python train.py --num_hidden_layers=14 --experts_per_token=3 --d_shared_expert=128 --normalize_top_k=true --routed_scale=1.0 --balance_loss=0.000586 --optimizer="adamw" --learning_rate=0.00451 --batch_tokens=131072
Below are experts of layer 3 (counted from 0) of a mixture-of-experts language model. Rows are named router (the router's row for the expert), gate (a neuron's input weights, with its number), up (a neuron's input weights, with its number), down (a neuron's output weights, with its number) and show model dimensions 0-127. Each number is 128 + 24 x the weight over its row's rms, rounded and kept within 0 to 255. Numbers have three digits each.
After each expert's rows: a language model's description of what the expert responds to. This comes from a sample of Wikipedia text that the model never trained on.

# expert 31
router:108146167107136168153114107077145123124129091134124137141126150144134128136080162134130147096124142154134147135135174159116141143081136113101118104101091137129147086128135124155134099095108152070125165150138128128112115126166073153146116099121124094096114145159101131077167137115102135078115130077154134116141129144120098149128113119161161136083162177120129106115135142117100110144151
gate1:183167110160107113114148122127171138137128132127083090119101092092087114157139130129142109082103153092136168120133140148153116110130155125088144134096096139152116136154177097098114127167134062114150103147096158151135106105161104154070111098102150097115123135085145131113180137136158151139123131142118139136117154126132110135143115117138142126136129152127102106163117148115118088136110
up1:130114126080153130170124104115163151109131094142142091143085122124161119121154142137151150163116189122126090144137136134118134102110157122103157144154129148105178109141155144128135110111132110137138130181140128157109137095093137120125142150141143100145152100167137101162151117167170105150143089151149105135109132143132158156148081072138102143085135109076091133112145106152128152148116
down1:129116101133147121108100113125136138079135130104112180116100159085142141162127106135148121122103099126153140101143087128159146114084164160109187143135082167100124155085117171106151144110104140136139124178108138141158151130095172173169125134121172129108136149108146118136145119134110130124113139156112102071158152119131124102151169140111127126097124117084103100122152119102144134128138
gate2:128114120169165144163103130083135139171106106140125126138124116128130111086102125142102097132113102171129135101161119125140123097116117118112131081121177109107094108167113175134114102133089160143129146127142129090128144139152115138150093162107145130122144084139164126163140121100067109180151149141139082189108121158153104137156120150097107133123146130130107152153137161171131120132114
up2:133152107113105142142155090127106135122081128066139119091102140096142137089105123136137142157154107151121137153173177133118154117165141132103100116147105152092117149142166118107132111164151080156134125116107132100119146082118109129091133159145113124141110140124130135131118121130124155134133071100077154124188127098081131128145158128155144148137113101099141099137090144102133131073140
down2:132129106137081108100117123084109110109128117133115131159171122112147112140172085091105145074124142148096116119154116086107147178153108097144145111143170121131127130121130152141137119147156169108136148138123104147154107118138110135119115085142156125107122073158142153134166119112126104142176166142120090097096179147108119121122135136115155210110129114125088129125108157132115139124139
gate3:122158153127095160130135150133137132136167128131088160111079109113113104150157122126097106116150152167079127097088161127090133085145154103128151088107125136131162129123140155157142111136165130143125140112120130141164128110083141103133102101140091090136093130180088116103105168103103165143089157123155119167128139138098174121108121134141101100154116126149125139079141112142127121092126
up3:141130170088117056159111129121110116100129074138174139100160106139111114108091133162103135143121154091137083122139113150143157144127098123113129130086125127127114164137100114091144105144106142111136141154126111122136163130136168144114183095132146110114143107146131118127156152150122144139151186149114170148168142136122141165087100191095137108145109136143139125133138145157138133157103
down3:121110126112121119166107131129101156136132116102110119161177082112102153120097158110113135139117114122140130112114129107127166135120100127103172115076104140173107145127125161088129109144151154122117164128154140124146135106174118149095088160136163089118101117150154132170135128089146080139111136105110122120112132082084123086123178111122126131114135128155102144136139158166128145173068
gate4:092118163112110161163108128141119178154134139165135121117093123120139142142178105147110116083139122141109121120138128142095094182144117127089150130134103134165111121112108152132111125125085114160113155134153155142127117155068130134117177177099102124179124150178165137146152142138138112124148153130121132144111147064145156139088113091139103146134128148111112103088168130116106119129123
up4:139070168120112122144126107164145158135119147121161138134143102101078112142151139141093133105112151128120127149120160097143101147128159122104131115158116111140128114147111107099158138091113120095133130173165117106128128105145105167103152102142158122183133136221148099143111155110098099134137141131095161182158168127148155155109127135082105140139137139153129132137102119139118113155113
down4:122146113103132131092138154110130134097143130108107126137134129131122149124092133107156144138141129111137152128080161142121146123102151154111111081142170128119136124129104128139140145136138156180134106109136158146084147109182129154141146144157188066128140108101110131131119112139050110128118111129125060077097159150099133123133149140088108087141139160119160125163136153161143135096125
gate5:133129143126133155147111100084137107153138136159145106128154148143128098135058117140139080120138103076146147132134184111132098090162155148058093136164108103116133140128120158134104104142104119115133116145128123073118125112121123115149124105163134120132125190168145124132105123152088114100104128144133118126167154135121084139112120077152140186101137126140118132145095148155121144111117
up5:175104102128092084151121107106185088089136128123141110084128154125113108103083110147136099099090092125189088138143178113122130145127153131115129095179132139112154091142112147119098141103110149112092116126130106123126125140151120157130077115151157098097111135161136121110110136142105107155106105128120144168163128119106118111146104103150119136141120169102124148159139089148137141128160
down5:141148142137091166142134133104126103154126119182128139136124111138132124076116112089124154109103130164105087124123153138141127096139156124150094109056139142136112141134141129140102125098162127158149122119136107061136159078125099142153138114091133130151178093103112181156115145151137174144163121110137101126141077123112137173102150147144118102153151124103118104144115113113098119106130
Auxiliary verbs, 'as' pieces

# expert 62
router:065132165141136147163140134131136143110138126133111133137140118130156104128103155130153121175139122138130177136168160131090173148105140103089142079063107141096130098129158146163132105108101122145111181145098140156121123132136108121143106098136114105119123142135105110109137164095123151113130138097175102109140124097114135092119116113165136162149119140079147100151161134105087080129143
gate2:132112140123163106136109182107151188136107142192161134103174077111105082105122131116108142135129106193163133137158089150119193136124121127107133149095126132100097162123145117102144116156130155136143130128090163152115131125150120119158123147104152128099146122121138117129126135128124093113161154142143107135128127138146091177142107126126085132136123112118104131162121174172115117155144
up2:153154101136125140142175142168103141115117104139141149089132151094175117131143163129122206129123137136159148137137133131170191129157162097140125177110109160151122126130099124114144137075119104146153140076136142125110124114083103096106134115160144122151136103126113122132126132127099120145127128104125157118158099090140146132153103116157142209142167146124130120147127119125108160146137
down2:118080092131099117116104155128146159121134133140122132121111125139099127096134166154139118109109121134145098095117100113134115147116168135161152098139121122148156137121127184145106137138159134090113098120105109153166088145151088169124136115131128162124140094118141099120170113100142131120205121094105072110145119140131144136123165139147126156112116107103149070118125163091081116081118
gate3:130172131144121148143128160129154133152163130135098130131119093119109124109103105131122124103123111117109151092137095115107142132165161111155112133155136121095084187126145164126121082100137120160129151107128117192098152105139127152086126091137115163128102127106086127135147155103085149115098125146143154121134140136115167095086068157121115155126131150100189173142122112143105139118151
up3:106145161117132117162171129148185140117144123106136142115156099144125109115160114096098147164111146121124129102135136138116157128147143120125135165134112122082122150120151155105140140099140120143091152167162108130111171086162150115054118094102106093089136121108134102138136146121154123143131131136099120137131134141143169071147144156168120107175083140141164121142153156149137151178143
down3:085151149152123100150122133153140119111180128092135126149122097148133171145161141145100114142151128127118135145172138137140147158124107134120120093153146070138125134157127131104143115137075102174099120125155140117132138148148078145117118111118126107142131123176118148139071171132119108142123149112093160126122140197069156127163125103145140084133131106126131111137138087097119099155086
gate4:110140059146114125143086134124138093119130138094140114114118172133169158143143104136111111120159160148110103148197101140142122170133117133102149154099124109145095099098130148127111136167068139136103111113150070184128100154104129088111117153091102113145127143140148105108095151133156120132143155123167126126123098102118133163098117111125131114120099124096149155095133140103126113112109
up4:160079146116115089172124120125136155155164182140123137094126090124094135156115134130128136139122115146162096128111109123170135144113137129127101155120084129118144133121134126131179139184135157127151149122131145115172183141166130161124136138126152116157118161128120111175087141151108103145105160135113120183141149142145178169113118110108092119110137066150127130164118103132129124154134
down4:117143150110111122045152156088153153139116133145138085151165144179132140108146157113133140136087110129106151126124157152123114084158140139115172076118136152141140105089127076102113107119129090148114123116125125079122102122139120158091136147167091128125173129119107077117141102111113134107138115098116116093111144136096129100130119120109125138164115181127112144145098116109120152138150
gate5:144067106134107167142133098116112107171103167086155107083151135109109127101108121133132108179139087147095106161133150102107151125128158149146168150131123118150145158126157171135136101148139137105122133134087145119098120120160098116134113119167099150094141136123127092166134125163110125119122118150124145126133170117151111102115152093108135171110134127086165097134131150087139113188116
up5:138156107125134093136123127101126120112113120127158124095167116106132111100152133156112123195185116133124079085093141100140147113129156113131138173148113143154128137119156103079145165139124134109129133103080120133176160148149136123069125128125146093086144146098123100121117097129174126136098154169093147168161138077106136112135135112131106129166113140111135160156138129110148123136140
down5:113139152107165163130158159151115140113109107107094112131120138155177145138133125129133121126118120144166137142107097153121116121145125116104102107141130139170113144170126149148100127121137123097119100137106119091142148142129099109155102158122184136120109124105115128086120156163119117071110132152113130160128084146072145137118082152124155131148089150118097129171118159049078124153149
gate6:140114110117115120117141121106139131092137127122164090114108124098143135179136113141118158137169144150089160096128155119136126149109126137149187121110126155122096165101134139165111097119122057126115152167087122129136097120131114130121137142109109129164110080105140119124105145115128136146128088130141164082122129076150137085077116105185092135148080163111126107145137109101114148139137
up6:102113090108152156110118121134180130154089121147113083109119121100106130155135105120112112144163100147102163094136159096119134153143114161140125075081149114125182168084097133175164121104152124125120117139125148125174131124101116111124123128081153134128077118130149140140151079116091128135121118105137155095131130125151173128129131111156081132163131166135132112149116119116153149089108
down6:167123192152095154090186146121101154162101122097114120149125130119103116142119143151143115106140156107147116133103122118141165112153127128122113114163101122137152130182134127126137089122149145115126117113131106084125118113134147135155147118124158149126160125123104136137111137146138172136167147109103093139164121168088109166135156133122128100125115103189122164139124171120079069092093
Phrase-opening words, table digits

# expert 46
router:112152174099170123149163145113146154132104131123108130137135120114105120141125154092159118126131138136133187120166161161100127122121163100110095088108135121116122122144158120155125078094107154099128136133122126130125109173152093155146080118137128087105127152145077120082149158084161144108118174094181086120123121123096140124105130104158130128125125134096147135117097167102124093137145
gate2:117129169157127129170155114130157173148121105136106152114189073109119124127073146131126156122103103164154195139125106125129098163131113112084111087138127118123108164138145157118102110122146191125073135123081146154140117112151141140117169130108142138111145112147143103098104134106118134123131127136143097138110137167105129108141124125102106136114119135101155136129117152130104098194114
up2:113110099144103141067129146097142116124134125124145121121052132138119141159160135129118131151107171170122137162121169100141161110109164125170118106130111136089142097157088127131161140149144119124148127124125121107160128187134134119082168082121150146169120104092147148129154116158131145117110132102097146126161144109134144090192139084129149145142156132151116100132127116112142130106157
down2:102128066131107117151143134111136131145114074147101159177139110133120150110120130114179118124100119111137152124140142165130110144138111152130140123143093129130134086143095174110094121164106159142161127153107138098180142176119128124132121145122151143113144101152088142146171157120112179170179119156131095125167115120138147112161112096133135170121107131155188101121127120094123132120131
gate3:151123111113161136108125145152173168095174145119129170110122140089131124130126158130121119133112137107120127062125080156129146139154161104148145164119127155135164133150107166124156106169148121189127131170141138121110158124104097109137112131127162093133113131138131120118175124101149160108101138073158153123135143091107165133089138163148114129130121182091149152136163114148139108116126
up3:138119137117151083121161153131138126097205142106148123150119121141136136147139146133142129144136141113117148120136106131141132137119139140175148092117168127128130135131092154125156125162162119147148135165192145132114115094134148112116085137171160090151112120096181095166132142110161142146103152125139118134156134105127179134090160166151120129189105122113134153126174163110147126093106
down3:141147116123163100127139148135141155126149141109161139132156122138134202176156151173124129104152082146141093136106112142122103141102077139160118076116122156165111188122100147092156129122132132139146132141149125113123147159146109110093132131112112155122152124142087151109165129148151122121101129117123095127134128160110163075096127097103143128115107120156127118137183136116072125100106
gate4:091148125111100114155107090110110156081110130146102109089097093124158181127139101126088134130118122131140111131163092159159123123059141141082162167132126134147085157163150151150143132129094111133131148151172150135144129136115159106141138171145094107102107137132118106150129127110158117136137127167112119120144141129128144131051117101155112147137081112147115117104156109107106106121118
up4:176094168096150103172146111143094116143127156149189114156067157111117123164152118135091117155182134088123149109123105101121160125098121155117161152151151118097103139122138113129159134136096116134130147141159115110136112130122128091133140155137143126136127145125109120087142187098109104127104116098153190152118137152129118172125142108102144100121146123171102154151108108142142116143132
down4:136102102137153150097170140160096140072128147140129125158129140152150115104106160125136121141097090103111126089108163123105107127157088118133123124140088128182128133083142119100095155116207118107122079149133125159145110144121110126138090138115079153124112098122128136095115117122110158119114109126159107160076150152129125121135149174087144145124137171146145114150109122140146139164119
gate5:128101111106105134147127106090077121188123120119145125128132161136151118091138119151155098117161114193143129148097131138118134116118107127133152122145145085131130163127150127143103107127131137145136110081173081130130070151131131137186110094115117147140136146078104102098093125139144155122139146110153055122158169095122085161145131116122135121111122092117109112134160114144118130150143
up5:107107126130121127128119122176155140119138148118116101107132122153075136131126099142138142170138133065135132133142134137117108118114175125100173113163151163131121133114091108111141158096114162140085135149053121156122123108150113141082178146147143154150134115134129125106110105114075106143131077156089155159136148156130103134141134134143111133132087166138128115177092157104140131148100
down5:119145114121116129147121125126145205087122132180116099141147135129127126124121104130081122133086108136124151153139143139108133129092108094139147126121173172141129126107083169148143078147110135143124126128121138115143160101170128127158097145119109142133165144088146132103124078146080137140120150152121149119132146104135153130146155157157120151156069144126111105187094129146092140097086
gate6:142157131151149127100137114117153120113124133095121159114109146137136128157111094140114118208123112141121127171135143131115117114115135122133183133091088134135122142120117100123102105123165143102126128103067129120145121109155142178175132100149132093193129136174135131131103130078157143135117103203124081144136129083117114139146144121139166109160083130121115122126127154099124123123131
up6:133130136138149143106111126125170150160088133147131132125113111095121122126159093125117104117131106113106121104131135085122078176150113124134119136125121118116154169130141054106119131091166176117084095144133086131089107115134103166107124103111138116172107052173141140120152133111111163121141101177129120161129132121128124144157146120151138130134116124101135113191119139132132155168138
down6:097137122122146135140143131133129096113101128126088123147163103142146120094101106137092126104175111116149095163124132073138102150128109153146132168122116112149171106131132097139106125100100082131140140103137153161086133119119127145131133091087081114103150103139117154150113154119113160070158159107107065147191155125136124114110117146112099101101115171130122104115127093115151134151111
Wiki markup structure

# expert 19
router:086153167126140117170155191116165152128145117105099109140162141125158095153144146137159113110133123118142171094151173179105156138092122081133130098086140157133118116147138110159089098128125154132129150111111110145123131115170098116141067106139139114090134139126118121099147161088134116120090149105160123120137126137111109107126080145116127157158140131131127130109133137133087118177157
gate5:133131130135108183113142146104120150165161190093123116114119123125137123094109087133133136126135104115090140130121090171144111145127141144146123079158096128124091107125104169119119114134148124117110122153123142148128130110190086149146153134122127146158113140116140101119118107131137156104150136111107110150128192110108120169102152097118159162125148191130134076170120130118136137181087
up5:115157185152131139121137165136133128126124124072169127153140155127105096124139101181086137126155104072115145127118108122129127129134135127136094065139133154149137101177079084122188161109152109140133107123114122121109161096194126117117155126127089115122151119102132154131134119104144149118172124120128150138109142139133114116128162100132127143150152134126122165176157095127156149150121
down5:124164148139103142086116188088128163082158130172135083103122097124122127106126103104131161166171121130104108110128134130113086116101093165134151103138153133144102107144119151121121125135161113141096118125131091113141163131125114146098127179117082135099139147105107098131102096090086172138152135153107093121102100151136165135131155125132120144132110123107084172126145123119155118118094
gate6:104143161108134083132087120157165148085120147155175091106076095101119130126104103159132116168089145087115148117150111162128114108122137109123167096106129197136122126139125091144109128133147104126112127139115146155154114103145121146133129146119108129140114095124146100115120089086113093117158104128126084094157137087132125133115125140142115144206101104133139127134130127102134139082143
up6:087132127128140096061096144174139161123134149114130096097099090118176116110100115126118109122131154134102157141120119121108161139112113126095141118126136120085185140128134113085110122128169153120105141134130114142116125110134128108114126136165128118130102135121109119137122076084162137112107125157092116077156116135124157153148210139123092139171144079139097094140106112133149147131116
down6:154152122121090121147135116157088163132136113121092160135163103131119147129173151155163092139131167144117118108102125112117186120173103152140115151153128095120172088119135159125165121133109136101140107104114104135144189137128112128142132131149103119085140096113139116126109131129128191118157173113091139142164107119102140092144101120176135143098116102142135166151103116096126090100120
gate7:154141100155127129110138156084127130119149168138110119167160127103141110126116134175123152138150119122146156111139134137134153159122092104126151098082117159166116140143115124154116063104127127118154116092151147165094119108153098138161117177107151118087140090133120061099163120107136122092131099144133130103099126135138132135136118129187150118110086134059113145095128101122115136136120
up7:178153123109146078122099088169097118164118102085106097124131137123124153167128139117139146119114133156136166124108149125113138130131109129089094137172096091122122139149144126131139086165174152148123096117178102164118139156114122127100125110118169127098150099118128144137124117162108136112145102113137138132171160149167112123140165163058138084119112119147104149104153151118127108124104
down7:192139128114142080122090112131150167138131136140141124162164136117088147107157101126164110159150127117115120140132173096158094141122160118097110131109182148152127138125146173115080152121139119110094138141136159138133124134089133154126157147149131109137097105125117132171077094109105136114147144132094105085116126095148141100120139177117152133136097150135139130111146097101173078119140
gate8:103113120145109094141102123168151143113133187149129119130106094148162133126150154095125106153115113096145151118142124151168194086078118128138138146119148152137115094132162110100090097162120129142130115121151188114110134135161121118155166096120108129157140144129131108164099131106104123148117157147123114157144150143128107140146118146098068128159137186109125151125150101143107141159172
up8:122118117118113118140132139144166116145098119117090086147130111132130109135127100107137075134119124113079178149146160105123138084114167086159149157130147148143135130094186118117135122173124166124179110125155150122138067129136093146151134134150120121119131118103162135124133120107092090131132136146126119143098149127163137147096044142109118102102134194124122114135134139119105148153127
down8:108138129124115100165118130148086141117114119101102079129109115114146129134131141147113139159124136115144133141168117096148122158148137095118085086145156096115116165176107079137150124121132133148128121105151116111070125060142131096124094143138139156148149163105138149089107113125128099117094084135123122178140086098140100165140132154151124115173126100126115138114168171127082140131137
gate9:132122120142138131063128092107171125152148115073112155124135133104060110097114116137116145120105171117128110150149091136126142112121154113124183155133138141137120132116118073173100106112142156090104144131114089119114123114149134172083121106136084124137117153131137114132117133133137133117128127122143098094124123117104143154118040143103184131110101152153134120129093168145133127133126
up9:133140066129137152127135177134135125106149158090150130182140140144155103113099126106123128093118103136144123143164163121142131081136175132124115136107141131121160117159186133094159132129124134115146074091122103107135120107145116152153159127066130115158114116163129151133127114123104149115164142098132120114153159083155160144113154155112111116092114125151099160111173169110111115092124
down9:128146120119124116110139155159169132120118102107124061120114148168124094094109152108160145136123142122137138119123106130144200103096106123132175113123114123130133114153142162135129141153095106078128084117129107090103130105126107086053141122133115112167082108133174156109094134122148152163115145125148108131112146129091150127094115130125192146117131135119109125144152142153164100132133
Digits inside years

# expert 3
router:098125141104147142134128138087150134051136123114131158148173142150148115137105174129167127112141140106147128106146169142090132133091134118117161099072114159099133075141152132157131094106135111127139152130107148145135131140133098104136117131151116084072120130139108100100127130109136125111101139101175104074132133121096138123091074132144136168131112169111129106124103117106110130106170
gate1:130116147159071097139145072109131132111125137143121144149124071133117160153117173114139099082133121071144132114097144151139140164154137140119159096140150149136122112136110128094129113142146126103152102123091165089112103059170112134155136106131156114138095103123126135120164132115110114110126182134138141122091130132100128089102126147097119158116084159112136136086137142102109137105158
up1:104098148137126136117130130130149098117172136186136152132119109146117131089120143116130132148147159083140098146145126140137131120101110122127191151126106136182114111146164137100133106138104108112150117130124145130139143103138137145139118089143086143147156123133117093226134095143163134150093126157104096134171149163145160146095113090123108142110120088074109131096153129122134147142149
down1:118142076165117142124154118099126096107129105104144077136086123130127112145112126121163148109167128104138133127113126108141123099132175116126159117123098113112189115177159104146117137122120152120131119136101106107147141130167091130143095125091130132130076096074139135122102159162139157123150125121090179148119153162121114092119160128101107149109169165110106103099140102074124127135127
gate2:128153127098122103147141161083173135162103137111100150130144080160089106086139112145129148130155094125138116139144099093088126122137083133089121148165128137140134112157131163131082119132148186116125158118170142162111137170139135146147081128116118105121127093116091131140106140092144133148156147158178166158129129145135148112143153162100078130125131101113131118156162123096125108145132
up2:140169140126115123110171125189114109145084127130153127081104157108111178098104142171107138113135135142090128126116143117147156123124155116116136159153122111120124144112106129138141142118104099144187139165114109113142121150143107103078167110145142140154117136113141158135117106151182140127150081121108107121164118073070150116128141079137167130158161120150148144157132149134124130148162
down2:143126161118125128151099123095219128166137127152068158117146103129100080161129136119117078103100143156071117105122159117091148111119121165127146112137142124140143127097151154155135123126159122145127133089118097147172130115141110130106178117094108139097131074126125155177156137138127110121142137113129130127091143139170169120128143110103158145139130151098141111135138126133159133147113
gate3:130191146132123127103156171110127146151146154119123148096150113115131153161098107134119078125117134143082113139100121140087138093157085124092091152144173107086171142128142122161143080115114149182112126135097114114140135143127114120158117144093136161146124093145125118102128134124127164105103161077123128151110155092104138153127140111120144100107122128136116157073120099098105156125101
up3:099148169103129132152103068153190123106126144129122093154116106139097141114172124105149141102174095098124152127123142156159158157109125141123157143154158156137108137123154147103101124151148192112093132150142163118106132127114125113130142112136143109122127114179131159142100152101126120149117185143154125145146126167158129147164100135093097154164109117132151120144157174155112124153123
down3:088143162117148139143094112153127138154135139138093129151176114136130152135120134115140132156132115115108145103121167106133133155097137135103118107144126117153087149175090141122155171150070141144122146142152133134172109114154066144104136139156118114145118130163105149122106160115137090138144110103116133174120123130132151136140103185126082134126107089142166144208150143125132112168110
gate4:113128133140117126175105098089120121098127112098154178113136127152180114153100116181121138133113126158154133104166143132154108143091081124116168128094106092142149147130152151140158124142095111137122140133120119147143096094128111092121113185122146137115145149141201100115081162167144107141141123157118159099144123097145151124111112065136152140114126132145105137104154109123127117108108
up4:159086102112139111114123118124112106134144149087150155139077121134124134129114131134101133110138116171163113111121151105138157174079129127132210138112127111152146144136128113130145129129082118135138143134134106174115105152130108086121097138115144134150122161152157107135075181131148085123110150135103179125125132114147199149121122099105129131095123131193115125121121146156130115114099
down4:126133116127122148133155123134139128162152142146135139158156174206121095118094122131125145115108156116110189093096166123117112123118144163143101116143126130107094104089132152096093120121107125127134112148148146116165112118145119132118125149126122141138128098138113118056133076135161129155157100125133115126140108086091131135137173110105128166093105147143134165147157189088150155111120
gate5:074092149138106125062123142136072125140158143124105124133148151124146128105125161133122092119123112128125108092127144121137140090173155137106167072153113130106125079164092129131135120115110133139168110114123126179108114158140099150143174140150088153107137126114158118130131082145129130110100129109140073132158127147110150132105135099128134118131130131083127074181118111112099128120100
up5:180140143081138128159136110102131117162148147108139075113083179108126122127114113158143131163122136111113133105109089126126146128148123123109094183121143117112111118125180120158130159070131190120113147139156103108129132131123112127140117125083173120160104143144150112127091134128157123153125079153113094184137149110128107134103114121125085128146132122126117175139173137115159122150147
down5:110204116139124147166159141127157125143119116141151132136130104177140142139154115111131129157157064124155131117168128127086091135124085126117122157118163135133134090136110127123159092100141131122097136118102139125127148120133162122137081145123136134128101080118113097121155106138151124057142130155115186123093102106118091120108149136134127114146114105114141110122094101170096169169121
Film and television nouns

# expert 49
router:104135164137146134146131172083155119129155115138114137125148116158115097143104149146159120118137121104135138122150169158132105133147142093130116101111133167109134108179143122144115072104112137061120154131130098145099111110162065127159116054133151108080142165121114099137149166120097104081094129123169115123149114147133097102092117138139165141120138138132130122118137134141119124108165
gate2:098132146114095097209133158112158147159141100110108149117103124111131124097172115146140110169096093136178123105146103119114157153135155128101141116142181136107145120143091135144130122136165142154180139139154130141121116114151127128123073098149165116096121136142106092133121155098110104167127143155147134109131120122172131149169127122081121130178151132109105120153152153142110125162144
up2:158111156124141126072150093152103102119138107132165100133122110119152147105124159113097172124121115167121147170170159124133148117145121138106123147136105148096155153145128129129104135155122120139152109118125135107122142167105110118101157133186148164165135128165092139082139108163139129166134077091137132107178097104132155132131156070164147164096162124095131114156113128100134135127133
down2:126103112128120161181123135114115133140157078143122167136105117129102130113122096111114169092097109140114142070120145151143137125132128149149124109151139111134141132176151159136167099149147198127165129160133110121094113110119144189094102111125160146103165067120134132136161146115123132124160137144129120114132119071168136120155154173129116161131118093123117128097133155126113109106097
gate3:153139093142116167084127141155153125135143173129141137149115095119094197131115155148114109122097144153098132113113107108131149118127140097144105140149158136097171123153138112130101082129165144151127125162113102139120137106082079116129129144148128133151140114162039135106135125107132167122112100104184130129130149129097168121129087107157126085103119144091147126143131145123123113114106
up3:100140121132133064101121116122166170134130173111137094118171129128152139127138108120112124103139081109122158149128140168123129119119150139146144132108158141152112182083132101124122108127152113122093112126113126164121156106132150087066170123104147121115119114159210155131106133110155135114118141125133124112091137123105095158093126178099122154139140153135157144119135161148136148179130
down3:096094131090142107135117163118127137164143125129120112153168139134157119129135107121159126137119107091181125133113167130104140085118133168082155115124146113160154148109114123177121103125104136121107153158152099157100076109143144169118146106128159121151169117142117149067101156131102080144124132146124139139156126140151134125134129110142127145144105080111097046115119145115124109165140
gate4:181135108128117180138091100093116094139116130149131138127145158119128143146120133135118075141121169117166082109154147150120103118094102142122151104125048130145111105117118169096121123077081143129098155129169133140092127092151127105117107131116131147131112166122166119111128156164117136105139183138121136147111164098129158139141099113176139126116109112111152103107132105124105120149143
up4:104125091108121119133161157156151098144124192152148120154192137091081138138126130128120100108130088100130110130095158141121149151115165131094155147164096096129122145130088121104141144111083134149144125095173106162120127097122150116125120117125150137145101179102131108117119150159117117147125165105133172158130089120143140171150138118109160158131159099141150160120145080124127144114150
down4:148114129150115115097141163108128147141132152138111154156160137175143146123124110137141144160149125139148149131143124116130139131133164137144150154122140172088102099100082124169105152122122107149102120128092083089153124162087131163140121153145118099145151146087142116096134093120147146129147130085117088090126167116119128141205094126124098103149150104139113108150137136150125052124151
gate5:158157116121129167114133138067126093152170149091177113114123141113079134112104137133170122130133127145113113128164147133149133107134157109049157115153138121118118108129132126147107089137123123123174117116109138136065090135125104155094136137133100105123133138130088095114096136155094147152148169144104122149138138152155065117111121100137182086134129143157098115146120119130128127123120
up5:164105110080133144133127124095124128119148151133141110069129145137123117148131096143136139171104145102141127069134149126119109123148170119098150144174142145137128106169079122171130125105103129123174158154131094143130143140160145134102138196131146133167110127147152098158100140150114113146109159184155156187127156135127096129120111128145130099122103150096127171155119127141151148128108
down5:151151149138145160131154116139134122141121118146116130124115078137149100120118102123110095130125121125092067121108164140129072110177116092134123090110092107170103137132094162112111124131135137165135138117113109146149149127141106134123173163142134163151174167101095129134140125118148152112153123061103147132102085142093160127126151118168149151128131103114074122158101106138102085148133
gate6:151132126125124138123107096127148088102147108120128100116129170125102124155179124075119156150132113114112130138080126155131136151142137125142168107128149163100086149141113138126101130138151089152151137136103105137152083120135137127125086133181106135181138096114102118112151132129171111134093118127141113099163163095137108128140168116120106165159094128110154065161169173098131110113134
up6:135107123165156091156141128142146114116129085169112087101104110168124065101110101176128126115131120123083116142121126106108118116129121136127149135159150114126137115124085116102113113125158158097105142102122097157171126133114145104111079126152115149136126142098102107134140161127138105180114095117106090128156184116124104176158162152092111131160156097123136139189138148125146126124118
down6:145133160088108108121134080126111148171150084163132114146152125157153130135129115142149124111152113122171132159135153133137166155157100154205130123121133129119104087137126139111160134181106145164139106155104130105162128142151111143123142111165146132098168100121113140126113119109110189120111145149119128123128148113089093110100123149123134128146141091078117126127126135175127110132054
Word-initial syllable pieces